Weights of a small mixture-of-experts language model, trained from scratch on English Wikipedia.
Training: 1103M tokens, 8416 steps.
Below are experts of layer 2 (counted from 0) of a mixture-of-experts language model. Rows are named router (the router's row for the expert), gate (a neuron's input weights, with its number), up (a neuron's input weights, with its number) and show model dimensions 192-255. Each number is 128 + 24 x the weight over its row's rms, rounded and kept within 0 to 255. Numbers have three digits each.
Before each expert's rows: "mostly gets" lists some tokens that are sent to it at least half of the time; "comes after" lists some tokens at least twice as common just before its tokens as in all text. This comes from a sample of Wikipedia text that the model never trained on. Tokens count by the router's weight.

# expert 1
mostly gets: " for", " during", " out", " over", " under", " off"
comes after: " in", "\n", " de", " In", " De", " to"
router:082135119140158130150155156116125127120139152167127130144124057143101138124122148110079129139182124114125115138098091158114144140136131121135116097123116086089078136157106121160131144117146119
gate0:143119147151150119118132132137113129156132131083134144169123122096142087140146121124113120142134099131160093120136162128155198129127121160134150153128102155147154168150153150149137079189154120
up0:160166145132158095145151131138122136129126124151127098144105118135122094122149176120136109097142141119122082171123138125162183135141124147111066124148095112137143129105155144111117118196113138
gate1:103133162172130102114152098153173086168109115150164126119125129175129130102118114118153137109101103115137114117083123148136147128129136111111158135105143148122125144105123132116143129110111103
up1:133144142114127117151096111143142127129157093154142122108123096154134116093145109129110100148107106131121149120108097143131121140129092130075149170107126126098111131120135110155115137091117156
gate2:115139124101133151140179160097145111122153167113098093131153127121129144148150165125080142155119103164113122126119109156143130131132153164129115127207145103083144164104139082152127117159108110
up2:099123099131154131120132136114106172125155143139116140123182127086123097161168114126111129118103082153149131120120155181132094103153137136133087107152121106097110162145093112170091147119121159
gate3:171137126121161116199094134115137172155124110128154151131172161164147119104115082125161140097138143152114158101110118088110136135144136105129080150142112134113152124127157118128105086112109089
up3:129168113165181137145136147103120124137132128147121119112149142145142176149095110119127090115148145144112146106109123117080160138102112108171076147162068127139135142116105135141134133115114123
gate4:168131122103121100159107135133138115126098162113169145099161153127144124122144155143109137149123097138094120119149130148106125086120119150165113170082102164132127113130119119129128118134133113
up4:151135111129152125124144154144169122115134110095133170128129106142126152146136135094097150153119160156125113113139139161096084104173110121126144134108156080104155118134127118139137111151138138
gate5:142143162136089183105133113120108126104113108115175152141122167093159126080130192117133159176125114122135163113113142090148149105117098123104127147146135113099172115117104142138104111120163121
up5:124107154143160173130101115139120156143146144105147116149142090133127142143117116115136138120057127136136154134126122114141144108141084098116109100144139138144127138110101142096112142148108079
gate6:131141125155116094145129110147137112160146139126133104131129162136130165151113124134106115085134136145135125135102148094092116078138135128142120112151120195146136101128111153138106135153147152
up6:126123136130121139106107121141158109130146083172125143146104142129145131175168147079109121096159150187133121127115122100109087094121105117140136122133067168099102132125157172096114114158139180
gate7:117122181108155095131161119139080110141084108135173142101137119086134115161176145089156093139147127145109128108087139099151142146069142099096127147177163171133121111147106136095112112164101101
up7:137178154092119156097168116120068105151107114097151112150116102080118133132131094101107102109165105113071147108107132105148146141126143098129138143147122077123099096121166143146100154140119125
gate8:118119169121150118136120101148090116167100099141165134122110154137124125146104127124131135101125100100112110147148150152067069121120106124075107146092169133141142115174166132131135100117115146
up8:129084149103155122095145132141097154164099087145118141083138114116130132096110116092138133100111118094122085134156141154122087139139145155115099142126136095122097201114194119140110114094139144
gate9:117186116142143122134121131110178118134105119154125129120119137107108152140142126107151095123172143113127137105128102141137150171135099104136113139164124128141109114099158122100145120143120130
up9:113161138127142129119141112117153112110155116132111120138132153147116131154131082085136131124193141121113150149134124134139172171088119119125101158139133155124116125103164110150131138158114188
gate10:125136113105132117104127108135110134124092119123133153142111098138096138143128124132138111166138143145134122119116109124135143131136139115129144123109106100144151139130080148138129126141128167
up10:097112123120160126123136141174142122137084128108093126168125110116098132131107177134124128133098120176146090108129141128147122133099113124098152099158125114138152118113088137111126141114131160
gate11:150132109118097125116149127142093109111148126094117066174149182166132128113137101098131123101128141138149110155142087100102126122120193125139156155114109122115151122176135158133135074159129141
up11:165091110127112147140127154177115091136121158100131104130143125106140137130151138092115156123109091156117078121147112164147101147110157136122183082089070173162095103122116142103175105178118128
gate12:126149124144143177113114110145104182109134111105126100127164098169117149105151121144182137156167156151134164117106126106132124104132158129139152147088170098125110137147149156113158110143162134
up12:103132108179138113148129105092143137137104116135117103106167110188116130169095120150128128124122118134135136118108118149155137116106152113153180118081099110081101119125118140104148098139148141

# expert 10
mostly gets: " in", " from", " In", " at", "In", " ex"
comes after: " the", " N", " The", "N", "ed", " Ne"
router:135140121097128123138135146106198121117138124152138151132146106143122122112129148126123142141158095066142104129120131098128127113093122146143159072103090118125108132128122118145134128120197089
gate4:149115121093164105112101097113131152128139119143152098149150151144137135145134140121093111142147117098091133125156068140138137148085087142103123141152138148127127137083108094125124114140120130
up4:134111148140099128126083104123129113124134112137116120140150113111116168139120112090076129127129116106130127167173140114138109119123093187134117117137092137119146121118117131136143102153100130
gate5:124122103164118101112123150102129130092135143079141140072139159142162122133129059120139169095143110137125150181131158104106118118126161168109097145087135104114108157134114126107131082133124128
up5:127088151109103126114110111088133134159134140167159167142121136086142152152142143121117116163124099091159127146132172109095129110105134177090163181134160141094150120165125113150134154120106142
gate6:138112138105124114142154151085132078168157165101094151137116137114117126142077098144117088159099099091193103152151109085095104141101143091135105147153121124126132085082168151093126117115130123
up6:107125122088094137101137156110138104137134151128106144150145139094114144146134085118114082120079114115155127137101118109103110146147144122135084166109132159134113090105138168087143034143127116
gate7:141142105142106101121191141121114127152117120128093133146177139134178157084117154129152142122135132083143114140105134155108142131116170171147175136136124116121136136134145109110123140125110175
up7:121139129109153136129162150109144171096152168119124126134117153066138122089115112108145128143142096092121095178109112098122150139124129147107161122160144117151131141100106124163132117138085150
gate8:152135084094151146148183081106140148111139132119160115091137121128147106102159082090104132131108133138120171130143137177167111130122107110096162138148129157133126143137154101158151143144133116
up8:135116099149155146124148113133122120089131136128110121129075119117146161148149106113147136118137142127144172128150152121159150157115125126140126155109126165140123127187135128149158125149161123
gate9:137116187153145179151089123115134158133189142135094132147152130140144120144104126097132094106126133117108129128176119066102137128105123101106088126125139128188154116140124136139103083117147155
up9:140137146133134164168123110122139145158177149114098115089157131107103142097061120126168115123098139123148135101156132137111104078114125116086120092126177123191156146159122158189106074140155154
gate10:124114121132096117109134122093160111096076143127131117132108145174161142101146068138161115103142121097114091139118117115115121143154141175112121106165112107145132180125136144122116141136141162
up10:128109136150105135114150076131141078129105141106155129099123143173106123121187108118180138130134129098117119140103116164116129099167130117142116112124109134146133164116081126112084145154109128
gate11:129142126091099161128100160125088124122119138142115116146092128150079117114077142159148094096114103149139096159178120129082126146108146104136127127078104124110140120094114121144132123120111127
up11:139120138100112154104109140137109119146150156142144107146142112145146154058101166083126118126122096168144125182132126153108107124131139113155122137099138135124149111121085180161150126121123118
gate12:172109138100122155114128157148101108124119110106121095181115141136140104128135145143106167146091065130115122168103106140105132158178120130154133114136096173110118184169126138160137083110107098
up12:123100137107102174103116130122089083152117067125135105152090125121157085111119101150122151160100046146104131156088115086110147148164138151172128144132130146121130162146157142153137095120133111
gate13:133097139117091145121144112154112104103113126114111149130175131172103168129144120101132104111123131094124100149087131144147098154158129141088140137126122137169125090139110119161140090126115130
up13:142120160147111152160129139123110134125108173147096124088122123200119168134115099133125128108132137118108038142078079153122114138124136179116143132123145107168134115122138149183129080121104151
gate14:125141064123113136146161159143123110114108137158146141137143154117127124084114153085158092130108111128122168170105152137146075114122126107151168127096163121168135124161136141140104138128126129
up14:146132065127122160125167111123131125146122184156147097137142135146164117098140131122112140110101140077106174135112150120164093151103113100108165111131118098134083131173146133087097144147157109
gate15:113096094162139144108171137148116120139120114187169103137135128094082082128058109115173148127153118067100124142090125126141138130105106166130131147149098111104089135167146117145124096143155066
up15:104093100149136164118149151146130102109137139162091107120157145113094158109083113131197132140141143123135109131108109110155102091139082110135124101165122143088108109127127127125110104147117132
gate16:076117162105159126108144140132151152147096105083138157173127189121119117140165116154131107136069061101160135125106140101077111128120120089116116100111095145100113164143132110126108184160102105
up16:137109141155106103122141158101118156070115121165148136141104131118110139092160093120148079118123119134133136140174142121139115137123121146122128122159114099142147110083120126104139144119126099

# expert 12
mostly gets: "ly", "s", "ar", " well", " addition", "vest"
comes after: "9", " as", " I", " to", " in", " U"
router:105131147136120117078145109100139152121126172144104146138118130094065164124122134136124156120128132107090129131151130135159129144153180153124112086096118130168146169146144093123136166111176094
gate0:106095169181091153113148095117107129092129116128105105089097127095111149151125120163126152128115124149114100084130096101177097129104118127131128154118130144121132130113125109137095133106112121
up0:076153129100098159079157123109121159094118110106121092099124119130125155192121107142121136109115112107142096137134128119127110128139169122161144170113125158136175172143103090142077136111111108
gate1:131173103143134120126133128180120094179109108149119104178128157133126120137120085138138096136167129153089153128099149131147098122096136111117134155112135084128132153148120100135114143078153188
up1:134144084120123133164110140153092087129129115136133100145112166155127105138102086117138137123133090114103142119140119089141145123114099088125150154136109094145167135096121105103083120095121197
gate2:110099091186119170137092104188155127136157107142131128134150110165154137114144132130157103091118149120144067149123105155136107116098145139156105134149128103088083119101102110093123146142106153
up2:090133115137127147114079132151138107146142139131163108076148128158137147130183146131140127093107150143138092139112099149103128162106136132139096125113134099121075119121111153102124141176082151
gate3:163119151135129137172121172166170117148121154083113133108146145132125103151126140108103132114131122131145091114088118139192141113179112186156100107142119144097166133138153109101132138078114144
up3:147166105097147123149119170133123133143119156095120088111097126131113120110184128141100157130140100140166116129114123155152153089196110166172099098126082127118161105109123154102127134098138124
gate4:111119130169159135113124089117127122155147113168107136119176111100128155128118102137173156148142112162128110170104093129163142137130104097142100154156140127100128158166133187103158141084142129
up4:123128137174167117136129111063128118141097118134122128163124120106178099122167108110186130108111081143114109130136101150181120150142138075105121146172109075133075152138135202123112160114125102
gate5:127117132148133122128103108131174082141154058131125138128139150108092134128135156098132122141083178144152133136103158107138150163163114137145145111108132123120083140119138105131100136105117103
up5:145165114118123126140127127144133109097134097129106138137134130132085108137147150077179176113073151129131119176152140133128125138155113154167115100124126101115111131124126102144109133138149145
gate6:122076129120140134119123154175107120093098106119128108110110140138124116161080124136129124147130171140122115154144156131120156096059132125112107136102134115108167134139101131170102117170129112
up6:118115127160105111116127117171101117150100108163116115122131139127140095136067090144105119118113163100112115129128131130105101139114130126096125181098129132130130144161114123094135136174135154
gate7:104164097109144121138106152108093099109139140071076112154125115081135114121154097142088145150115110141116147132132115146174136118118170162164084121096146101150126119159128114133088133108083085
up7:132156141135138119136116108114094106130162120122114112133097129108131084145163107116060138147121118158144181124147119189143140122095143151124065128146174118119145141142131151140108107107143106
gate8:127146139146135149106095137132132120102141134111139135165120125162111131110108117111151084122105154097116167127148118128136115157104077107139079157099084156144131125116105135156123143155090079
up8:157101121160171112136110100118129123080163161118100151146139114159080105094092137114104117138127137092097104117169167088117081161087133108105111137079059165140134105130099147132124154105122135
gate9:117146140159134136154093151128108108082136110144099136073181127133117112086140110096127176130182149168154093122131143102108154151146129161122136128142129099121128105091139105162144099159077122
up9:112149155163149133133117138138130153082123126151132111089134154110135142082116138135125140089140152141186123104126101107127100154101123187119097134160117082132107106104167109124153092140089109
gate10:118113090134129083144158137133151205127108127129099147141134124132147102154185134160139152098171132176155103110117121121124111112144101163128193100099130167188157144125100131134127168120155131
up10:090105143122161105163154115141127170135108148139156140129147145131157107129161116152138150107130107163112120127102124090131107105149088152126140134097128138155161146126090085087126131090158087
gate11:099100150129143108119138128129146145121101168110122138124145102089080073098106147131109084126132160104145165169117130180102108132140122091121094104142130106113118138104110127064099154132155195
up11:125121135129166101127119135127141112152148115106128143109130119100102122118102119125101135071140136136101161138122142152151133111143117103104100105107139082132151131116112116077139157098116169
gate12:112145126139136121120112123068115091111118106157164170093136141148116110109114084125071146134137092136170135136136159156163141153103132133129139148110094108159153149117143129164121084081168140
up12:130160156124162107145053118103140102109115114109157132146173168131119090132120155149111147138128155131166130177095100131169111150068166097101137104094121128136135129128128155163079115083135137

# expert 30
mostly gets: " both", " not", " just", " still", " named", " km"
comes after: "s", " was", " is", ",", " were", " are"
router:072108140180161148162126090107171115165132129136122082120104123116139150144124128126144118169149111130120123127129086152145078118122107157140121107079112144116151173141150081142158146101146137
gate5:136099104126129122117128112137157163122100103096167166172118106155112087161102126075138134132130114094095093110123154143116131116099151100130152117114157121145137088100147128159117137147173151
up5:127185107134122088136108100130142130126168093088136157164106094127173146133145142130143127159119117118125117139125095133145125097142129119108110113127161118158105130104183109166094131128111117
gate6:128157106099124088118126130122096074142119148075121096144157131172111148143168095133135126130121135147106108108150149141176113121060141150120122139139127164168099096094154108116156134139145137
up6:131158161076102128131085145107131139120101124152130131121137167145087177144125143150106158109131146101135165187167137123082126145148103158140122136153141153151132108116135068138122102125134125
gate7:106128161116160123104075101158152140152129122143113164095118122148132091154129128128125115135174125104157124153141120153162107111119098116108132122130161086158148105129095131135146131084109133
up7:123130167116145088178114109159110152138145130164093124102114130118184081104181119101121135142132140127143119154154110131153112128117097075115148131138103088141132135149138093134155124119147121
gate8:133097159104108092117105126126133109167124159140131076134117165135112197127122124074117096131167120128116125112103143154141120107163144118122134139138112117124105158137134132133076148113159120
up8:108115127116118139147098137081136138165098101177134085126160124137121180121128133106101050125110141125126158117149122126136111097150108129152143083113136100133085176164155140148115158138159119
gate9:127166130142130104185111094114142151115154122127132137114120162140109161103118133127154164145127137142089111107125099159112121136139164109135121152142112197134128123107115116160138144129136116
up9:152120171139105164133127096100148114154161126178141169145117115131134207103167127161124156175159103089115126127150151149107147094146120094114118173119115119164201138098115135135196094118158141
gate10:093153131116072145151108140095162134208157119127170104091147156121174130107104142156157145107158148147155145141090137160080163137145138112081112154141121124098154124146180161156192081162140120
up10:112163129101079116137145107108142103155135062136176126081111116142197102093153101113143127151130126146135119144089170154108136125149122117090171185157132104145158107134138130154164082130113136
gate11:101119115128104103132091137116176143113155143125121121203131133147148106131099109122151125119139100078075117113162124124160138114133083095121090146141143126168131132136100117155134142104199119
up11:157093147184063137132177141104151157126105115128119162146111152129058107133119134154121135132138140135083136124129139074104057134112106119138125135147143157173092091132125114111123113119154160
gate12:125126127119104180097093118103133149116110107094143130159163130107149146098084132143147143074118124149149109181138153129162113129142118104148125151145095152113144128172162062091141095111174154
up12:166138104112109144093111136167148141122092105151126121149141175143149119100117120140125157090142138172108145167134139133108126100150113071198152146140099111152165154167128196114124154099183130
gate13:100149148112124117175138098123172096176151127157128160167091149126074102120118134147128138179093109129109129122114139111118140131123167136155108136140144140123188137121117173106158125160176116
up13:122135129153113106140120083113198089170126129129147138108146153085102117128101109124131109202141091090132113102113144118092101168094131105109087134157154144137158152128135145132128135128096140
gate14:123139088140155134125131095149159136144115135102128120120149124140095136085140132107144140105089106118124107172143149109118155118133088097141126114137211137134122071152114133166136123126126124
up14:125168141135131137144124128103201138148083132125138111104152090134129144122116142126105107141090132130162124135134152124145111173129090120085118126152173143088137104150135141140105076150138116
gate15:140098125117113142146137150150113131155122129107140149105129129172127105145131146115126171150159137174121134117118142102153148157126145121104107094126102097145150108119104109116140133124114149
up15:168142101130136118119133162189105115154166111083150095143134099159159111123145107106111115150133138105152124114146141083173145150100130097127110088127107102142157147090118145151125117117132185
gate16:101129135125152104133124116107134125116173140137122086171139111143087093115096150136122154114085095163094124135107133124158166170091133115130106119117112142125134174138163159194159139134161146
up16:127116144150168103151129110137155128158131135138141117118140129129103135119136152107153109125106074152108129135134139140131157157109090094132104154124114145117094144163138174175155153140156157
gate17:102093131133123144106124166099159108122147121115141117153109097120125095153091109105176119127154115095126113151123104107143120145108111105168121143125081107191170150098165162124133149108113122
up17:117156108137125152119112137110112107171109123126099097155133158125098130166127110140132144150098101130136125115094108118140108070093124114163134120088132148111166149170151139097115132111143107

# expert 14
mostly gets: " (", " [", " —", "(", " who", "exp"
comes after: " (", " \"", "/", "-", "|", " L"
router:113102157166152136110151151093146108116074149110113095094126099159101144124144119165109127162152108120125083122157135095135081115067126179080144119134093181149121147126167087146143121132173119
gate5:125114108140106109133095133115097124110142129162162120129154098158152108116115110152132141131196109090172100164087138121127136088104175155112117129144107107125113142157108103133152172146143090
up5:139086147127093099142132150132106110127093110070146147084126089148108144107163090138174121170178119114131089128140129091123109120068193169137113150124116118141124113142115104157153112134159106
gate6:143109149160160126150134154114094144132134155153079114095140148126149116126146116123137140148145140108153126104129105136146114148119093161089102081126115164126147125100136114166108115141098150
up6:117093083147156137135110147110153140160148132131089100129113139124096145128152101090139136127151082117165101117171095157119140131129122182113138102132165135147121117131116110159106103136129145
gate7:120106129119150130131103108136146111089107110117133122127123110116120135125130173124110139090151111166110137124135167146143097101087146125130078118077157140142073123149128111117113123159128127
up7:142091135173139102142158134135154111144164129130105136154143184111140108136154145107068157168122182139112149122145140125147111137161142091099138065121113137096135131107109113122096139167109102
gate8:170147152169181125175165140129125092100115064061135130152149112099129115123148105128133084103132112147118086112162099148140091165147106113147116120125138098119134116148143126098165117155092092
up8:184167153163162128154138132143115131113134085073112102140092155123122111100182099185130067092146103151147113079129112134141123143166109146180116131128149160144093123127121157127104144151086087
gate9:105137117093134127109137085108107097137136137093104149110138149083078117103130141091090131151098098157161079094112136132126142110092136114128090098120120152119113094091120130164163149116106146
up9:109155120090127147114119092108129145111110118106098119116138109101113102080140127163094116136126127188150086104134135132111141086124111123120107131139129155127120110121107124097162129089099166
gate10:117121091118118139093135105122146140116128110099111103139138127138107134145128149150070101123074106127123140155083191138117091115113137122090111123112097121115189167150119157117115131154164110
up10:118138109118101108101129140151121133170156122139095150137152152092096117127122188151104091126101092129127141121095144122125078136088132113118053122161127141137154118137102156103067100109136147
gate11:111161151080118130178131159151142162139097164141070098119148136102162115112110119106124100135151124126138114146118175136175108130122151120152176112129085150152108176114098149171095154152162122
up11:122145130084133150168131146166106165177116165132083118127128121106168122066149110141086093132150141148135142133122183164126146122125134094142184131146054132127131167118130129177120143147146115
gate12:100130128083176098151183081150165141109118138104133108133148139166144113067157163080141095136162112154125127173086132111163159154127142131102089167124089112148147109079092145135143123150143094
up12:100125123101127102116161125128157148089107160141113108117159129130126128105152150099148107116172124179117137133090085115175139159162148132131151152143130114164142145067062126150157109126096104
gate13:093133129075106111130175104123078160093153107112147150124125153097100152127093127158124155164140132148134163176142125137134112111167111135125140069108135082108121137094136139166133176153157166
up13:115126124118081112123133186148099136116146111123189161153132116161131159133119102165099172205116150120066147146126127164164105112163149121122176132131110123141137150122116149120122139126110149
gate14:089176077151120141125101134127127147090085123127127160090153086147155119159140151161095129138125128092158156129140157145128054138130145090075161114113117103160123169127106109127130162118126167
up14:092144103144129114160126139106181145108135151113168173103166103164119139146132156138099161150123122143131172117120146129129079138136126141119150144121135102184089173135097147118137164123123144
gate15:112129164119094145123075114136127119131127127148126165112113153145154168146178109122121178122154127129127126154136151134140138168120105130107158103117137129172065125125112126143152118131103141
up15:119123155119113113133130143150129137143106129110084145121129109120104160123109163156139150079127133165134124147142133148112131135099095117111110122141128156158093148158083121117143093152089138
gate16:085120128136115111096135117138140106112090148131097099173161145129130134152090091124092122153139085125199110133145125103095133164093107085179150103134083156091101156127123156143150117145128134
up16:075091096107130170092137103164135106156152119131142116121161165145166119114122090121090127116090083108152126127190135136088130143102126118144159126134067166120173137146064159130132152155089141
gate17:168124168120116116144155124118166114134179164121141121117141108119088139155131134151162129132157116149142157155107116117148122181120134156131094159115121145117109085167121157090110099139141135
up17:129106151115170102169131126111134117097177154141159117147130102111115124120161135160133115153141093166132136138115105125161120143127116137117110178122141146107081117137110135069114125132089100

# expert 4
mostly gets: "\"", " York", " MF", " FW", "”", " Los"
comes after: " |", "|", " C", " T", " P", "T"
router:146094131165121149149153157090131089122135101152147122134108139097121135099112125150138144141162134096147158180126126125125131132076097148160149105139103142146078159141114095117162104097150118
gate5:110125082098119133103108112176132140141130168131125117086086137074115120132107138109097141123134133133153160141134137113099111092129117125117089140135102152112126124083144139171109149138157121
up5:139098135118146131096103089172170160105122149118126146107127132130106105140109156141091145145116162116134096146129099112127123107118133147147084158146109137138117134093102095136144139147157101
gate6:116134100131133159119148159111131096111105142136112186109110131074112119105160091163136125156162188140126114125155123143128118108133111134137119089137147147132127156129170118147116098156107139
up6:147156130127140143146159154077143095154128185149108162112131137071143118119171110151118147134165175140181123134140135161145129121129124147132128123102151135162114148073171098094125119179125123
gate7:100144112115110128134140165153164098096159139127096124157113144089092114138121096147145084152131133126088157138091113140109100086144185125158137068149137120172119106178122133092142138093131118
up7:106129052114134107181119141165106079155157137142090166151088112120085151139137109139163102128144130133100110146094139152110075080119143139161112105128086132151140120132118144140119136127118117
gate8:150112108169139088129139164107159139157125120119126136079133115133138124145117118104143156140109129099151184111111132125168165128121125160140114157161087118107128104137118116139103139142128110
up8:165129087118174072121110159099150123143146092124095090129100116120134126113120135083135132118139137105150169144129124165089124131140157182136134133155096119103101093149175135127115139138145117
gate9:101102125156107129165169164089142124123117101136078145123116145162155111136117102123075142124137133110141154103088119110091090115152144121126143109108115112118093126133139156126102114169141149
up9:092097119153128153107151192116116115127156131140105142114124132148120122116148132127124126116118120122161143134096136135151118110138138131127118108102112095116103124132170106120118120164198129
gate10:145112119174120136120163112121153107142083140131111143144147123160130070176138168148111179123125147131127092143161117089135133153115112119131121140094079107104091120114129130126132080103114093
up10:158141168088149107094161102106139140109130140122126137175118110136087096125124135073134125155113146134115105131161112125167138154122136104166123106117119125088167107118131136120103155120114112
gate11:115127166162101084136126125109157121123148144114152129117172108141134123121136128140106131159149105149119125106093160158140130092089149126159206127106152157087094120111166149121098126153097147
up11:115091190175096098128137141119159148136136079144157117130110169111148120092145136110116166113139126111172116125156094122141143153143153099128162154102105111131090108153089074113106145106115110
gate12:156147141147130124117121132111147100131127119103111178099129111155126151194091125116122155129095113126140113159101139117150133116120164135111163148116154118112106019115115134101138107152121146
up12:131144118185152128140134127087151122134140105135155200126134137130106155172114107145106166110077139120122167163073168126125151149183130117117131155145118126161127082135125159131126107145110118
gate13:137142137147112130150085153124138143113120117109104174170161173142095113092098135105104120138168109111135158166138136141135199107072110145107135110102116126156121096140133107117150121130111118
up13:104154175129128106125133133134125146118155133182090111163107127122103080111152132146141120144119127130125143110115114113162144066125096100151140151104126131086086115160152148164126110142150113
gate14:134150125156165144159128161153173140128098083092118093100145162117142123119162178126150133130096176117188120136134120174106138110148119142145073082114109103121092112107116147145116186132089155
up14:128152143145153137126114118116163144151100115088162156122151176118124116128139162118118149104117183158096065131141104139150184128134148134160066136089123157117154097116142133160125125142091145
gate15:131149134121089121154144100134169098142110152103132157090104173156089105117147134128122158125138113140127141135117133126154112101088192166142123104136150105161121098107131092121129135126151138
up15:104127125122082111095125133102141122130104105123084130121103129097088105109164142141127134142138141120131191155122109097183149141095126146110133145118152115108113117127154113145146144103124123
gate16:100158121154123105128156131151141116132151109103121144129135115074149138181174096093134117082102134104122140147119130127121142121104156103104150132107141158113121170133117099133124142125094128
up16:113145110135133073136182173123107113115140075130102127122163120086170165164177126141149126108144138103149098111150170120099064148109109180121153069126105124158118128173118125151137155161107128
gate17:118085095098142149121120133155107123100140118161128112172121119153161091112098097126132117162107166109122133126097141135122104120088146136109143146140108163136142116180098139102171114131142171
up17:184111133107144119081141115135120103142159123100101145157122100126157100147096156165089130161140165129089104145113119132121166130115158119112149178119147121154130099157117120126152133117162155

# expert 22
mostly gets: " The", "The", " a", " an", " between", " about"
comes after: " is", " on", " as", " with", " K", " of"
router:146128133113141073124184083116142122151111122148127146136058130091132134130130138132109154155155127101094096164130151127132129120124118145112108114104165096115086138114112087093100161124129148
gate5:126105124116139175109129151103126127138135150136161125152188128103131149119152130140113125104179104133098133147106156141152142117123140140120137093155108159080134127109104104123150113175160138
up5:126078132127137164136125149089136171149134132136132144157147133125135122147113114105109142138160108119109184156118114148179182110108101098075126134118150131117112088108092106092112101132129135
gate6:121140121153153106099107132145103131127142176135152120163133161129139117139100117101104142121125108097100136160141165088123093128189114158088153096142101158096153110127142144117132153110040163
up6:144116138161128113122122178173124124152120150132141089121110126110139130155116122131121129156133154072151157105155136108113101118181103167100130103095125129121105108082149148109125121110088198
gate7:128152145143148108139126148111127167145136193124156126184133110150112119180118107087158123108140086102161086125179147121129102085129147134120124129065166147156134113138120140169116127140137156
up7:117128157117077114111121091108106107157107158131118128200159123116118110122142116102140146109172146085150155092150136107123126132143147110109102157110135112143149122104154116148112120131136133
gate8:126131104087138110162142145146101147119094122132100161169127170102073146136145143120097161158136138094122115056105166105160131128117155118154090113121146176093133167141118152106134115127151104
up8:137130105127129144162123146137117131122119133110144131141152138139086109125152095129099148091150152141134117109129136099133169125165171124166107106158152109151117129145135164110170104121135114
gate9:152143122133131130111138117058166147130129144122144102142120116127126130173180142123150103094109063076127141080131161137106126160091162109105139139097117103102104176154121138110127120061163127
up9:144184155095133174083133120107149146153136137156151146141161137102132129162159140138115117093132151134145124101120125136130130151111175137122090102141068107102090169137144117115117136081112134
gate10:149147141152118119126095127166149142165134098148140154185153113142102135114133134160130091104133133101152154161130137088094135141127159148166069130126126114127108132144118173110126089096084119
up10:137102117121093130116148127139172074140110143180121156156098084123117151122122132105129109090202096116144158108147116113110158156126154075102060147161129141121119081097160162151118123129103084
gate11:094155092140138107103105134127105115144120127118101162129099107110163134108179150158134160161140124094112114121144117101080103161153135106130139132148107080150110126122120139119129143123112132
up11:116120095143153103118114154071158144126113081115131147137132103125161097136145163103111135143125139095096128138124097127119079146149116120131118093142088109121116105155128121115107068109122157
gate12:103109124105148128153132139162129093106146117125112120144129141154126132146112126085120130136132148097133101136073116154129139157108145122178119137109133096114105154114098109146124142111122102
up12:136141149125150124160130108130093112101123093109166143099123112128164140135052138173141114126180131106129108147129096147128123137124137157155145085119120151154143138131109137137090166137078172
gate13:160167120144146154128105115109140108169084115176152132103099134144104142155112094124118145124105106115094135108138125125108115121114135125146155130100101118080130128153167131156147101116125168
up13:138148134131172119137116148077127134128114132170136161126078134136091101103171111143161114146151114152066141132127118106135095108124162109156148127099103113093118159135101093105170130117112165
gate14:151082136150176161114164137150125136150114097131141112077122125109133162103153098131110157138094132121084123119143158142108102166150124093100141153113091164109085158141091093140090140156133100
up14:138098142154107133143131105105130122115118102112137120096151152089140159125151104137144147178085091101108133113100139161115121186126168149120153106139147154101149154142098142140139109142105101
gate15:128121134131112166100158124112139093102158132090115122116125140157136129090102131141089102147144157122098110088183127161118117151115117173119075130136140159082148107130138142122151125144095125
up15:147123098117156111122105087153104095127142091143154108156129107084112085145146100092166137150083143097145176123140108119151129147165126127145124100159102148078123110137138143155151128105122119
gate16:118171088140151131146130111147114117126072145128150173121117127169152155153115106189109171162126161122106113133122144119102089137134105133138129138177149151100137096154127146101139144176141148
up16:143132138122137108127116064114077137153091126095129152117145132119088137113152107136128153117117150130096112116114114110099109128125109132157147103126120142145146095157114157158146141165110171
gate17:131126108141154116162149164107130072131105105124081133115115095155149146131102116107203119137121128147139148138106193118138140168146144181128142161143121104127125081153167145179101093115114119
up17:115094111120130163133132137126120095116086118131113091118100124141138119123093090132151128147137148163127141134101127136123162152152130134141170143142106102155167108110151114159105091094080093